Weights of a small mixture-of-experts language model, trained from scratch on English Wikipedia.
Size: vocabulary 7967, 65.5M parameters.
Experts: 432 SwiGLU neurons an expert, 1 pick a token, a softmax router.
Training: a variant of Adam for the experts, 332M tokens, 5650 steps.
Below are experts of layer 6 (counted from 0) of a mixture-of-experts language model. Rows are named router (the router's row for the expert), gate (a neuron's input weights, with its number), up (a neuron's input weights, with its number), down (a neuron's output weights, with its number) and show model dimensions 416-447. Each number is 50 + 12 x the weight over its row's rms, rounded and kept within 0 to 99.
Before each expert's rows: "gets" lists some tokens that make up at least twice as much of what it gets as of all text; "comes before" lists some tokens at least twice as common just after its tokens as in all text. This comes from a sample of Wikipedia text that the model never trained on. Tokens count by the router's weight.

# expert 1
gets: " ", ".", " (", "20", "19", "\n"
comes before: "20", "19", "-", "0", "1", "–"
router:56 47 51 50 49 67 62 66 50 59 67 35 59 42 39 63 51 69 41 39 57 45 41 48 55 43 54 65 59 36 56 18
gate0:63 33 65 59 36 32 53 16 58 42 48 56 32 56 66 48 33 36 59 31 49 69 28 35 38 38 55 41 47 74 47 51
up0:46 37 56 43 39 59 47 40 52 56 31 61 37 69 49 36 55 50 76 29 48 61 60 41 59 54 55 59 51 73 41 37
down0:63 53 77 46 44 73 38 36 48 49 41 60 46 50 38 35 50 52 74 37 41 46 83 38 49 39 67 43 51 35 47 53
gate1:35 22 61 47 58 48 45 75 56 41 77 61 61 40 44 55 49 46 54 39 63 51 73 53 32 68 49 25 44 39 31 53
up1:44 55 61 56 42 43 55 64 57 45 64 59 57 62 28 54 49 52 40 48 64 50 49 56 65 54 62 42 66 72 48 46
down1:56 60 46 41 77 63 40 69 47 49 36 52 51 62 67 54 47 47 64 62 57 34 48 46 76 41 66 52 37 55 74 37
gate2:50 52 86 38 55 62 50 69 59 55 57 55 65 58 55 52 53 45 34 60 45 50 62 41 75 44 56 40 65 38 48 49
up2:49 47 53 43 58 39 51 57 63 39 61 51 78 41 45 59 41 22 52 54 64 40 47 64 60 38 58 59 54 45 42 52
down2:64 54 64 75 34 59 70 41 59 55 55 63 47 61 51 30 59 54 74 47 63 43 51 59 52 42 45 42 31 61 51 40
gate3:75 41 57 52 37 46 48 24 62 25 44 44 63 54 35 28 62 65 32 41 46 53 46 45 38 55 80 57 51 47 41 47
up3:59 78 63 56 46 57 52 50 60 57 48 53 62 56 55 45 36 32 42 52 67 40 33 45 44 52 55 68 26 49 51 55
down3:57 60 41 64 45 57 79 48 67 68 41 51 61 71 50 49 32 55 41 53 60 45 72 57 66 52 31 36 51 61 55 55
gate4:57 66 46 48 56 39 54 07 58 51 56 41 48 45 48 38 29 67 52 50 47 73 47 48 47 55 45 47 29 73 65 50
up4:34 52 47 63 48 49 42 67 46 45 68 47 56 46 55 66 49 45 42 57 49 47 67 27 40 26 39 65 60 48 51 65
down4:60 47 55 47 63 57 59 28 48 70 41 45 37 55 59 52 54 51 42 53 67 49 70 41 65 32 42 58 48 28 51 49
gate5:52 62 54 77 85 30 37 36 47 64 53 62 66 53 29 43 33 44 50 32 60 53 39 65 60 33 38 56 50 47 67 45
up5:44 52 69 47 45 53 36 28 58 47 36 55 77 56 31 67 50 39 61 48 59 46 40 72 51 69 30 58 43 49 39 48
down5:56 38 51 49 61 53 45 61 55 38 37 69 56 46 42 55 43 40 45 33 60 47 40 52 42 43 46 24 39 69 49 60
gate6:41 36 66 46 54 59 63 65 53 43 15 54 62 47 45 48 47 42 75 53 44 62 44 55 58 43 58 72 38 39 58 33
up6:30 53 53 85 39 27 34 26 49 53 61 48 41 53 60 48 71 58 60 65 60 77 65 80 46 66 36 51 61 72 57 47
down6:70 64 54 40 37 54 58 45 46 38 65 56 64 61 48 65 50 50 24 38 52 46 46 47 55 58 49 44 51 54 53 39
gate7:66 43 38 70 44 56 71 57 64 59 40 42 48 77 50 47 58 56 56 61 61 47 45 83 48 38 57 55 54 46 34 50
up7:50 59 60 69 64 22 55 51 60 69 60 44 40 54 52 50 51 42 56 68 75 40 49 48 63 37 40 37 53 49 43 52
down7:51 30 32 46 40 42 67 63 36 55 63 62 54 60 63 48 65 50 61 43 34 38 60 45 54 59 66 56 41 59 43 43
gate8:65 38 67 67 38 52 53 44 53 18 72 33 68 14 55 69 38 40 47 73 59 48 40 53 36 38 50 66 54 60 25 61
up8:52 25 51 25 45 43 40 55 54 43 64 41 46 32 40 37 80 48 47 42 51 71 72 53 48 59 32 27 41 20 53 48
down8:36 54 68 61 47 44 45 54 47 53 40 54 52 55 32 28 60 63 54 51 33 58 49 66 49 66 67 51 33 49 56 72
gate9:30 49 46 67 31 80 51 45 41 64 38 48 60 28 28 32 70 19 55 38 42 35 43 56 49 51 64 61 61 30 75 37
up9:46 45 45 50 38 65 56 64 40 55 58 60 76 50 56 52 48 16 44 37 42 26 39 52 45 55 46 60 30 45 67 45
down9:57 57 52 43 67 39 29 60 44 57 17 47 40 55 44 48 34 46 72 59 43 42 43 65 44 39 56 58 54 56 52 18
gate10:69 42 41 42 58 37 52 38 36 28 65 39 41 48 46 50 46 48 66 62 54 54 59 59 25 72 74 30 58 42 51 42
up10:54 52 29 42 46 59 39 54 54 71 57 62 58 52 32 43 48 15 57 41 61 71 30 51 50 44 51 55 72 63 45 42
down10:53 22 63 40 28 31 51 50 63 61 64 35 44 46 55 54 51 47 30 43 53 66 53 65 60 49 50 56 42 37 35 55
gate11:50 23 52 59 62 41 56 68 62 73 55 54 55 55 75 57 45 35 20 55 47 52 57 53 64 18 45 60 61 45 39 34
up11:55 45 49 49 57 59 66 50 47 57 35 47 60 52 77 53 64 57 61 61 30 48 50 47 79 21 59 65 91 58 43 33
down11:46 51 23 44 48 37 50 55 43 70 42 55 35 59 45 59 42 47 54 66 48 39 54 43 59 53 58 52 60 31 65 51
gate12:47 60 72 39 55 36 41 66 72 46 55 54 59 28 59 56 23 57 51 68 55 60 56 64 43 45 51 51 39 72 49 58
up12:25 61 53 57 38 48 53 41 69 58 55 70 52 37 48 45 48 62 56 42 66 60 53 56 54 35 42 48 43 58 44 74
down12:40 49 45 37 60 57 61 46 50 35 57 54 50 57 37 63 47 56 65 40 36 42 45 68 55 70 56 44 74 69 40 55
gate13:51 72 67 62 40 63 63 52 45 50 64 69 50 32 68 41 52 51 39 29 69 55 42 44 38 49 45 70 60 39 21 54
up13:49 42 43 33 47 45 38 34 39 62 43 63 52 65 45 46 54 39 62 64 41 59 45 53 55 29 40 61 42 53 48 50
down13:18 59 62 42 66 60 65 30 58 67 65 42 46 65 46 39 57 46 51 28 35 30 42 63 54 62 30 24 27 54 67 73
gate14:46 43 48 29 49 36 40 41 45 42 44 67 40 51 66 54 62 48 46 61 44 44 22 66 42 28 40 50 39 35 72 46
up14:57 60 40 48 66 47 20 62 36 52 56 54 42 54 62 47 55 45 70 33 47 46 54 72 51 39 63 25 56 51 60 33
down14:55 43 37 40 72 33 48 59 46 56 39 38 49 62 58 59 54 54 34 54 32 35 59 49 46 19 43 47 44 40 61 62
gate15:46 62 76 45 59 50 52 48 34 65 50 58 69 44 64 62 54 47 34 48 58 38 43 44 53 44 79 46 48 28 37 45
up15:54 49 75 46 42 52 36 44 56 56 51 61 44 34 53 47 56 55 55 47 56 55 46 40 48 56 46 62 39 52 62 44
down15:60 40 67 51 35 46 38 57 73 18 37 60 52 29 45 57 58 74 53 38 49 40 55 51 59 37 53 54 66 66 39 78
gate16:38 58 61 22 70 57 53 45 54 35 50 34 66 42 49 39 58 32 37 48 45 55 57 61 52 58 35 53 22 33 64 46
up16:46 51 52 27 37 43 57 30 67 45 58 39 69 40 39 52 35 50 26 44 40 38 51 61 67 45 40 42 58 44 42 30
down16:67 46 50 68 52 68 52 76 42 52 24 46 58 51 58 59 62 56 36 36 37 46 62 58 58 57 58 42 48 67 48 37
gate17:48 59 36 43 39 57 14 60 63 38 37 75 44 46 55 38 65 60 53 30 40 32 17 45 45 13 28 39 67 49 34 40
up17:40 28 67 66 58 61 82 69 67 46 45 29 54 52 34 65 51 30 38 65 61 58 63 68 50 51 69 67 49 45 51 45
down17:55 56 51 52 69 29 64 40 42 29 53 39 27 49 42 40 72 34 37 50 39 47 47 35 56 43 62 71 43 54 23 62
gate18:68 57 40 45 62 26 41 52 34 43 59 55 41 58 73 39 44 51 46 58 26 50 62 26 35 56 47 56 35 57 50 35
up18:32 29 61 55 50 46 53 42 29 45 50 43 53 66 51 54 60 51 44 58 35 36 56 47 43 75 46 54 55 25 40 43
down18:49 29 70 44 44 47 46 44 50 41 64 60 49 82 56 56 56 50 77 54 43 42 68 50 60 37 42 54 34 34 23 47
gate19:45 74 46 41 34 63 29 51 16 57 34 56 58 30 59 50 79 39 49 35 44 53 68 45 34 56 49 39 45 33 58 44
up19:46 47 56 56 59 45 47 51 47 45 66 58 59 71 50 46 51 51 52 47 42 43 53 47 67 80 74 45 46 28 32 35
down19:51 56 48 43 38 55 51 58 63 28 46 48 54 81 52 38 45 44 47 36 46 63 66 49 71 49 54 51 44 63 52 40
gate20:23 67 63 67 63 61 35 56 60 61 45 44 48 57 75 54 52 48 56 65 46 34 71 57 64 47 61 63 36 37 56 71
up20:27 56 48 45 59 50 45 55 28 53 42 45 38 53 35 41 56 43 52 44 48 58 69 51 58 26 65 49 53 46 50 46
down20:44 80 51 38 43 51 48 47 38 70 47 71 59 47 48 75 48 48 57 59 39 46 19 58 38 51 32 40 35 49 17 50
gate21:56 19 51 40 49 46 70 70 57 19 59 43 46 35 31 51 46 44 30 44 54 41 52 51 50 43 49 60 41 27 52 50
up21:27 56 60 44 36 52 71 58 49 39 53 48 61 44 45 53 61 66 60 61 41 67 30 32 52 69 50 43 49 40 51 68
down21:47 59 48 62 71 64 62 37 57 48 47 70 45 49 48 71 54 65 50 55 51 48 57 45 55 56 34 47 37 49 45 52
gate22:69 41 43 34 56 59 54 65 44 48 74 49 39 65 41 47 64 70 50 35 37 65 59 57 45 49 69 35 46 53 36 47
up22:26 60 41 57 35 32 49 55 58 39 39 48 68 47 58 53 49 52 50 55 58 35 48 29 37 27 47 45 61 35 55 55
down22:58 45 47 50 43 55 59 77 33 55 57 42 46 75 64 44 40 44 40 62 50 38 54 63 70 49 58 48 56 49 55 64
gate23:44 37 71 42 42 47 62 46 46 41 51 53 73 70 68 52 44 41 42 42 55 44 47 70 57 63 54 34 29 46 42 77
up23:46 51 44 52 67 37 56 53 69 63 22 34 41 41 37 65 38 44 32 51 48 46 39 62 53 48 48 85 50 39 43 50
down23:39 47 57 33 31 56 48 41 69 43 58 65 44 42 16 69 66 55 39 47 51 33 62 54 56 68 62 42 62 57 39 36
gate24:50 44 60 40 63 49 54 65 45 45 75 46 39 66 42 51 46 43 66 53 55 60 59 66 41 35 51 52 54 45 40 54
up24:39 69 50 59 65 57 68 69 60 72 28 48 72 55 52 59 54 48 50 60 53 54 64 63 68 30 53 43 58 37 48 66
down24:55 61 38 52 61 56 59 50 50 47 46 66 31 38 45 57 37 54 40 52 41 51 69 51 56 79 38 52 65 57 57 66
gate25:59 68 58 46 48 40 57 35 40 37 65 62 67 44 50 45 63 50 40 46 50 39 47 41 44 52 54 23 47 59 40 59
up25:69 61 51 37 31 52 54 51 53 48 38 59 47 53 48 31 43 60 41 45 34 34 19 46 53 37 47 54 45 45 52 50
down25:26 46 53 53 58 45 52 68 70 54 65 41 37 47 57 48 48 55 62 36 29 43 60 46 51 64 56 57 56 42 68 31
gate26:60 61 41 64 73 62 59 36 60 62 33 31 52 45 42 66 71 56 36 62 65 86 53 29 74 51 65 61 57 59 62 75
up26:47 56 59 29 35 55 50 56 64 62 50 42 62 40 62 57 45 49 32 35 62 51 37 63 74 58 51 31 32 51 39 65
down26:52 47 44 56 50 34 64 38 62 51 52 27 43 66 39 38 48 55 62 57 71 39 68 37 59 53 32 42 58 59 64 25
gate27:45 64 51 63 44 47 63 36 58 35 56 46 26 53 58 35 31 46 43 66 46 76 31 53 62 36 40 42 62 41 38 53
up27:41 62 34 37 66 52 53 56 64 57 39 60 54 56 47 47 61 51 58 49 33 34 68 43 54 49 86 65 43 59 49 33
down27:56 60 57 33 60 57 61 43 66 49 39 43 41 62 56 53 39 50 44 60 74 50 69 47 31 32 45 62 48 45 76 61
gate28:55 46 44 24 65 52 32 64 60 44 72 49 66 57 57 46 47 45 35 67 57 34 39 69 52 30 58 65 32 43 60 49
up28:51 64 65 49 66 37 50 33 49 70 58 73 60 49 62 65 48 55 45 84 67 43 28 71 62 37 52 56 53 62 65 43
down28:13 70 39 48 49 43 47 42 45 64 47 54 46 47 60 56 56 41 32 48 67 51 44 81 43 51 38 65 47 72 61 64
gate29:48 64 57 23 47 57 48 63 49 35 51 50 42 56 41 58 52 18 62 47 47 50 51 51 35 63 63 55 30 33 46 44
up29:56 59 60 51 59 54 33 32 41 44 51 39 48 49 59 42 51 64 53 72 38 43 53 61 41 37 46 33 62 49 50 55
down29:40 44 52 57 66 43 33 42 56 55 33 52 60 63 40 62 53 43 36 35 40 38 48 69 31 58 56 43 48 48 45 55
gate30:31 50 37 34 32 72 62 40 51 45 52 50 58 65 55 53 59 47 40 63 27 56 46 44 61 30 79 69 47 61 65 68
up30:47 18 47 51 61 63 39 44 62 40 72 48 54 51 55 63 54 60 50 60 38 54 57 39 47 49 47 62 67 53 53 45
down30:37 41 63 43 42 53 32 41 56 60 61 61 50 54 64 52 47 44 54 58 68 55 43 63 35 52 46 55 54 50 52 72
gate31:55 45 36 61 60 51 26 68 27 27 56 35 40 59 35 43 32 24 66 53 21 60 52 34 82 59 57 43 62 60 65 36
up31:39 70 65 49 62 53 43 56 38 53 36 79 57 62 48 59 49 54 50 33 35 60 75 60 43 56 33 42 32 64 55 46
down31:61 29 62 31 34 52 59 44 38 38 62 65 42 61 42 45 65 27 68 52 44 65 44 51 65 46 58 45 43 72 39 62
gate32:29 63 61 55 72 51 60 51 68 47 56 49 58 42 54 53 46 50 63 31 61 35 58 65 47 60 58 51 54 51 81 49
up32:82 43 46 40 44 63 37 55 54 51 42 31 51 46 49 62 55 63 37 36 40 57 62 37 53 39 62 48 57 69 34 56
down32:61 48 18 45 46 40 61 46 39 53 64 25 42 62 51 30 46 49 56 84 47 28 56 36 65 39 61 56 41 54 39 47
gate33:59 43 60 44 54 69 48 70 25 51 70 45 60 63 59 49 53 69 40 34 30 58 43 44 49 59 34 47 51 47 41 39
up33:27 43 57 34 52 34 48 52 39 49 39 71 55 46 58 62 61 67 30 63 59 37 75 43 64 58 46 55 30 39 57 72
down33:70 44 33 43 48 54 58 54 46 39 41 47 55 49 25 47 63 58 48 50 54 47 59 14 58 32 49 45 42 53 50 79
gate34:62 63 34 47 28 34 44 39 48 46 24 70 40 57 64 26 69 68 72 65 56 46 41 46 62 15 57 48 53 53 38 52
up34:63 52 32 57 43 37 35 55 70 50 25 61 39 40 70 38 60 61 62 55 36 40 38 53 63 32 58 74 62 57 59 49
down34:54 50 48 59 60 31 61 60 42 61 51 33 36 37 65 52 35 74 49 65 70 54 57 55 50 60 63 62 60 60 61 44
gate35:42 63 77 48 52 34 39 53 25 29 62 59 49 40 50 39 70 26 30 67 45 48 59 55 40 29 36 49 31 49 52 46
up35:56 39 39 59 40 61 56 51 48 52 52 47 42 64 62 60 61 66 50 42 76 71 57 47 48 51 53 43 70 42 42 55
down35:23 39 55 65 69 66 43 59 72 27 46 41 49 55 22 54 69 48 34 48 58 36 49 47 57 66 23 45 49 46 37 68
gate36:44 81 56 32 38 56 49 55 35 36 54 36 59 27 48 49 30 45 59 52 41 42 43 57 43 59 55 60 42 45 46 51
up36:46 60 53 55 55 59 51 50 64 70 49 55 46 66 44 63 54 62 77 54 52 34 43 35 45 65 51 55 33 47 41 69
down36:65 63 37 39 38 37 56 36 26 48 51 39 56 53 47 62 62 53 40 65 73 50 70 54 40 49 63 44 50 46 57 62
gate37:45 44 55 57 61 47 40 36 60 28 59 49 61 53 35 49 44 38 53 59 55 41 48 55 39 49 64 57 41 74 36 57
up37:56 61 59 63 74 47 61 43 58 31 46 37 58 62 56 54 40 59 34 68 68 45 35 51 67 44 58 48 56 41 39 63
down37:57 44 73 46 44 62 29 50 48 54 46 41 37 59 41 67 29 32 60 40 52 38 61 41 44 64 38 23 60 65 52 37
gate38:63 63 52 57 39 54 52 59 48 56 77 44 64 65 70 53 71 56 57 45 64 50 61 49 36 69 34 52 33 39 42 59
up38:73 42 44 62 60 46 45 41 35 42 74 60 61 59 56 54 75 50 50 50 48 51 60 61 52 53 40 50 55 55 45 41
down38:10 47 61 56 62 61 44 47 55 39 46 67 34 44 35 57 35 43 83 56 65 48 66 70 48 58 47 57 53 63 54 61
gate39:61 48 65 38 68 44 43 42 38 44 40 49 63 69 27 42 49 53 55 39 55 32 33 50 41 33 61 21 27 50 40 68
up39:36 60 72 43 46 59 78 43 66 64 47 64 32 12 42 46 46 58 57 64 78 68 44 43 25 64 37 41 43 30 70 47
down39:39 52 68 49 33 47 58 55 50 63 71 54 56 48 64 49 45 50 44 62 49 52 56 76 52 45 71 59 61 38 51 49
gate40:32 30 30 34 38 62 66 39 55 77 71 32 38 36 55 59 42 49 76 33 41 65 61 41 60 32 58 52 63 64 45 57
up40:67 63 48 32 32 79 56 50 51 52 73 31 62 42 53 47 54 43 66 25 48 31 49 40 37 58 69 21 63 63 51 58
down40:42 57 50 52 68 57 48 48 56 35 56 24 46 56 47 68 45 58 50 48 51 77 50 43 48 42 36 70 48 50 49 65
gate41:41 30 67 45 27 28 68 48 57 52 65 57 53 39 51 33 64 48 47 41 54 47 46 43 51 33 48 39 62 50 67 51
up41:50 43 40 66 54 46 52 42 49 75 54 25 51 57 67 48 55 46 44 96 43 40 57 60 42 58 55 60 33 46 47 64
down41:56 61 28 34 31 34 33 26 68 30 58 53 47 49 51 50 45 42 55 79 68 48 41 39 36 46 45 42 41 67 43 49
gate42:55 56 41 48 43 18 62 28 37 33 63 75 39 35 68 41 47 35 37 34 43 48 46 50 50 29 30 54 41 35 37 58
up42:51 46 54 35 43 39 50 53 70 21 49 74 63 48 59 56 46 28 63 61 65 54 66 45 43 63 42 39 48 55 46 58
down42:41 55 18 58 30 53 37 40 12 75 47 73 56 54 51 59 63 56 47 46 40 58 61 61 46 58 55 73 31 52 59 40
gate43:46 51 36 41 34 30 49 51 52 32 42 51 59 40 74 40 52 56 52 41 36 47 48 67 71 52 53 62 43 40 69 41
up43:37 52 67 59 49 31 61 57 48 23 61 53 41 17 58 53 60 56 53 40 56 65 57 30 50 72 37 48 64 34 49 46
down43:44 43 65 83 34 49 50 69 68 36 46 57 71 51 69 37 47 25 36 51 48 32 56 57 41 56 66 56 62 35 34 46
gate44:67 37 46 63 50 57 43 54 38 56 41 57 39 66 64 46 44 36 53 61 58 62 62 56 53 52 44 44 22 35 60 47
up44:54 44 62 46 60 37 58 33 39 25 56 50 78 51 61 34 50 52 40 37 49 54 36 56 53 58 43 47 45 65 37 47
down44:48 55 45 39 42 38 47 47 49 46 33 31 75 70 56 51 28 54 53 71 39 41 37 44 48 51 52 26 46 48 26 57
gate45:56 34 42 45 48 43 49 37 40 33 49 35 45 56 65 59 35 60 52 57 48 68 51 57 57 52 51 49 50 59 48 51
up45:38 55 34 53 66 37 62 32 57 53 69 51 42 57 54 48 53 55 48 45 44 14 47 75 72 52 45 67 45 33 67 59
down45:41 73 60 47 45 54 57 56 32 41 51 67 65 53 73 35 41 51 39 46 57 73 42 62 71 51 33 57 37 54 55 62
gate46:49 63 59 39 90 77 60 61 55 58 45 37 72 47 69 70 47 48 40 50 44 34 56 44 59 38 72 75 52 29 39 47
up46:77 75 50 48 71 46 48 51 58 32 58 30 60 43 60 57 25 44 44 52 56 37 57 52 69 27 56 60 36 48 42 39
down46:38 28 49 59 42 45 58 59 35 69 52 41 51 63 41 43 44 41 57 58 55 45 60 33 57 59 65 48 64 40 48 30
gate47:24 45 59 35 40 52 70 73 57 40 55 69 70 70 57 57 41 52 29 40 57 52 60 47 59 36 61 35 64 25 36 51
up47:52 36 52 61 37 47 45 49 64 58 71 80 43 51 74 58 44 72 51 51 57 42 33 59 44 17 33 68 47 50 44 54
down47:58 55 57 37 45 63 33 63 63 42 50 54 56 51 54 61 55 59 55 36 72 83 40 45 49 66 45 45 40 45 34 74
gate48:35 49 47 37 48 50 54 57 60 53 52 50 39 51 44 40 37 60 49 33 28 57 52 62 43 55 51 44 51 47 24 45
up48:35 33 38 63 48 66 44 46 23 39 61 49 37 53 65 51 47 68 50 37 44 50 50 41 37 41 71 42 66 23 45 41
down48:67 60 40 43 56 75 53 56 62 42 51 40 55 50 89 57 52 56 52 51 58 50 62 55 34 50 45 63 58 46 64 66
gate49:46 63 46 79 40 42 40 57 45 32 55 62 45 50 62 45 55 48 48 57 61 73 51 63 59 57 21 48 29 49 35 42
up49:37 55 34 65 48 56 59 65 53 68 64 69 74 63 52 34 55 10 53 52 53 50 34 65 48 55 35 61 35 64 62 57
down49:73 41 28 35 78 31 67 39 34 62 58 40 50 31 64 60 51 53 59 49 43 51 46 50 52 40 30 42 59 34 37 77
gate50:65 58 60 44 48 32 49 35 50 61 63 34 77 61 31 48 46 48 47 58 45 46 77 78 48 36 56 62 60 50 41 64
up50:60 44 50 51 59 53 52 49 27 52 61 45 48 45 50 59 29 47 45 38 37 49 26 45 41 54 51 67 33 54 47 46
down50:36 44 35 58 44 41 66 51 59 54 41 66 76 55 34 29 54 48 63 64 59 38 78 42 43 53 56 35 45 63 46 55
gate51:23 59 61 40 53 54 40 44 61 62 62 68 40 26 53 41 55 69 72 47 42 69 44 41 57 57 50 41 51 37 51 40
up51:37 26 57 42 66 66 55 48 60 55 37 39 76 42 33 55 46 60 58 53 56 51 66 48 47 58 50 60 57 60 50 50
down51:35 62 42 54 49 52 67 73 51 48 69 37 45 62 54 45 43 49 47 46 45 59 62 39 57 66 43 57 57 51 46 61
gate52:46 43 46 64 51 54 52 50 47 64 70 41 53 55 66 42 35 59 51 58 35 31 64 59 57 40 77 53 72 45 48 31
up52:42 47 34 54 66 55 34 36 66 50 30 69 47 49 47 45 56 44 51 58 41 40 40 51 60 33 68 65 38 66 53 54
down52:55 56 45 52 59 36 51 47 46 51 48 73 52 54 52 54 51 61 51 31 51 62 61 49 44 44 69 60 47 45 43 67
gate53:61 53 50 38 40 50 78 61 42 50 68 35 52 50 51 48 51 42 54 32 37 43 44 47 41 64 52 61 65 63 47 49
up53:42 58 44 57 54 51 37 45 62 39 58 44 42 62 61 69 40 60 56 57 46 65 45 46 50 50 50 34 30 67 55 59
down53:49 66 45 60 69 54 49 58 42 56 55 53 64 38 56 58 51 70 44 58 30 55 65 34 30 24 69 55 53 40 67 52
gate54:36 66 40 41 64 66 43 54 42 31 55 49 34 64 48 64 66 73 53 56 60 29 50 59 58 38 65 34 49 47 48 44
up54:43 63 59 37 28 60 43 48 32 57 52 54 19 44 38 53 60 53 44 19 33 48 50 28 46 35 66 57 35 49 47 55
down54:59 51 59 55 44 57 64 43 56 36 49 57 51 38 32 34 37 56 75 44 65 71 73 31 34 69 37 39 58 75 62 65
gate55:39 51 50 43 57 62 36 44 37 41 74 36 57 53 51 67 47 50 40 62 40 52 39 52 34 39 51 51 68 52 67 63
up55:69 46 48 64 54 68 52 37 60 49 66 56 57 52 43 54 71 52 53 48 56 42 86 59 68 43 59 67 39 83 44 34
down55:49 59 49 36 59 57 50 28 49 45 55 76 71 62 63 61 57 35 62 58 39 38 54 46 62 51 61 33 63 69 52 41
gate56:37 49 56 42 59 29 63 55 64 44 43 49 34 49 12 47 64 61 41 60 50 52 57 71 56 46 17 51 49 46 55 48
up56:43 51 57 27 63 51 30 68 45 57 56 52 57 59 45 44 58 57 68 68 38 21 47 59 46 66 43 39 38 68 61 41
down56:51 57 31 39 65 47 64 58 35 53 32 52 30 51 63 47 37 61 44 32 46 66 54 53 70 41 52 56 60 51 68 39
gate57:55 60 47 45 66 66 26 71 57 54 40 64 59 61 50 59 73 45 43 75 49 64 51 54 54 22 41 61 27 31 60 50
up57:23 61 52 54 59 65 35 70 60 46 41 58 39 50 57 41 50 26 54 48 41 62 71 44 46 51 57 66 44 53 67 37
down57:59 35 53 41 42 49 44 47 65 47 48 35 23 67 65 41 52 36 54 24 40 58 63 48 60 70 42 61 46 49 60 47
gate58:77 42 58 64 36 39 45 43 62 45 63 51 49 33 36 43 33 43 59 28 47 44 28 50 39 53 52 37 43 35 60 54
up58:49 24 55 49 44 49 25 40 45 40 52 49 44 46 29 65 50 53 67 50 47 70 63 31 63 59 41 52 80 34 41 34
down58:58 63 53 44 28 47 36 38 56 61 49 53 72 68 40 41 73 55 48 47 57 73 46 38 64 56 27 62 35 61 37 67
gate59:46 41 70 51 35 49 45 42 56 39 75 81 41 63 35 58 71 43 43 50 48 37 43 42 51 43 44 26 67 45 61 61
up59:50 62 58 63 30 48 53 50 68 31 53 48 60 65 61 56 49 32 68 65 39 57 47 30 50 38 61 41 57 69 51 49
down59:51 42 62 42 17 65 67 38 69 63 62 45 57 48 47 45 45 55 54 46 40 20 46 54 47 51 54 47 40 59 33 49
gate60:59 51 50 49 53 50 52 50 47 50 41 26 50 61 34 51 44 65 50 30 46 44 64 44 70 57 63 33 58 24 52 38
up60:43 60 47 57 37 45 65 61 24 57 52 58 47 42 56 60 53 38 55 36 33 34 75 27 53 64 60 57 50 37 59 52
down60:41 49 52 41 30 36 58 41 45 72 48 29 77 43 50 50 62 55 52 79 63 50 73 84 54 36 59 55 44 47 70 44
gate61:42 56 29 32 54 54 46 51 36 62 55 43 10 66 53 56 67 62 51 37 50 59 47 53 47 32 50 71 48 42 60 59
up61:52 71 58 56 54 52 49 59 47 50 49 39 48 53 76 31 55 74 65 46 39 42 64 34 73 29 52 40 57 45 37 46
down61:50 51 68 51 57 64 63 50 34 43 53 52 37 71 61 58 46 69 49 53 47 68 42 40 46 54 65 40 66 37 40 57
gate62:51 70 52 48 48 66 53 46 52 59 56 63 65 55 63 42 50 41 44 47 53 36 28 59 55 24 68 52 44 51 62 55
up62:51 42 49 42 69 45 30 20 60 51 48 47 47 59 26 64 66 62 55 58 37 57 62 55 46 72 60 46 52 72 40 39
down62:44 48 50 27 45 32 39 60 53 27 43 53 70 48 35 43 60 17 67 64 52 43 76 46 43 38 34 40 47 70 46 49
gate63:63 36 49 44 66 79 51 74 39 43 45 35 36 73 58 40 36 57 47 59 37 49 64 45 60 64 68 38 40 58 65 41
up63:61 39 57 44 61 42 44 61 33 46 52 51 60 70 58 57 29 76 39 44 22 43 57 63 48 42 44 64 35 34 53 53
down63:58 31 44 55 52 86 53 70 31 53 49 43 47 68 60 61 49 73 43 21 48 37 48 44 20 65 57 51 56 33 63 40
gate64:45 63 39 56 47 54 55 27 49 70 59 46 67 57 59 34 59 37 61 46 58 60 22 51 44 25 40 57 57 56 63 64
up64:62 51 49 68 58 38 39 32 22 35 48 51 59 37 55 52 38 41 54 63 57 45 49 62 43 42 42 38 25 40 54 48
down64:50 40 53 38 47 17 51 66 49 41 48 49 20 22 63 47 58 59 50 58 21 48 63 57 40 49 64 64 89 54 85 59
gate65:51 76 70 63 48 55 44 41 60 37 62 42 83 51 38 32 59 50 56 56 55 75 30 51 47 40 39 29 59 57 53 33
up65:40 49 38 54 54 59 38 64 64 45 39 55 64 58 54 42 37 22 47 49 49 49 64 52 60 50 42 44 52 77 51 43
down65:73 60 36 28 77 71 46 38 42 60 37 45 50 53 55 48 55 36 66 43 45 54 30 53 72 42 21 58 51 66 66 18
gate66:46 60 56 44 31 78 53 63 48 43 30 43 50 64 58 51 59 27 49 48 45 42 49 41 39 48 50 57 51 39 46 61
up66:43 45 44 66 61 41 45 35 41 53 53 54 60 41 54 19 50 39 71 55 47 56 55 62 72 47 53 44 43 49 67 37
down66:59 59 45 39 52 44 48 57 68 51 56 51 64 54 74 65 58 52 46 69 55 47 50 52 56 67 42 31 41 59 54 68
gate67:33 59 41 72 49 69 33 50 49 63 42 58 46 38 29 47 46 53 45 57 49 74 62 22 53 55 32 47 51 37 40 54
up67:31 52 39 73 40 47 53 45 60 58 40 61 68 44 55 29 61 56 51 59 43 59 35 53 58 61 46 42 45 45 51 30
down67:51 44 63 51 34 49 41 45 39 36 19 48 34 40 46 53 54 71 57 69 56 42 63 67 50 63 29 53 41 48 59 44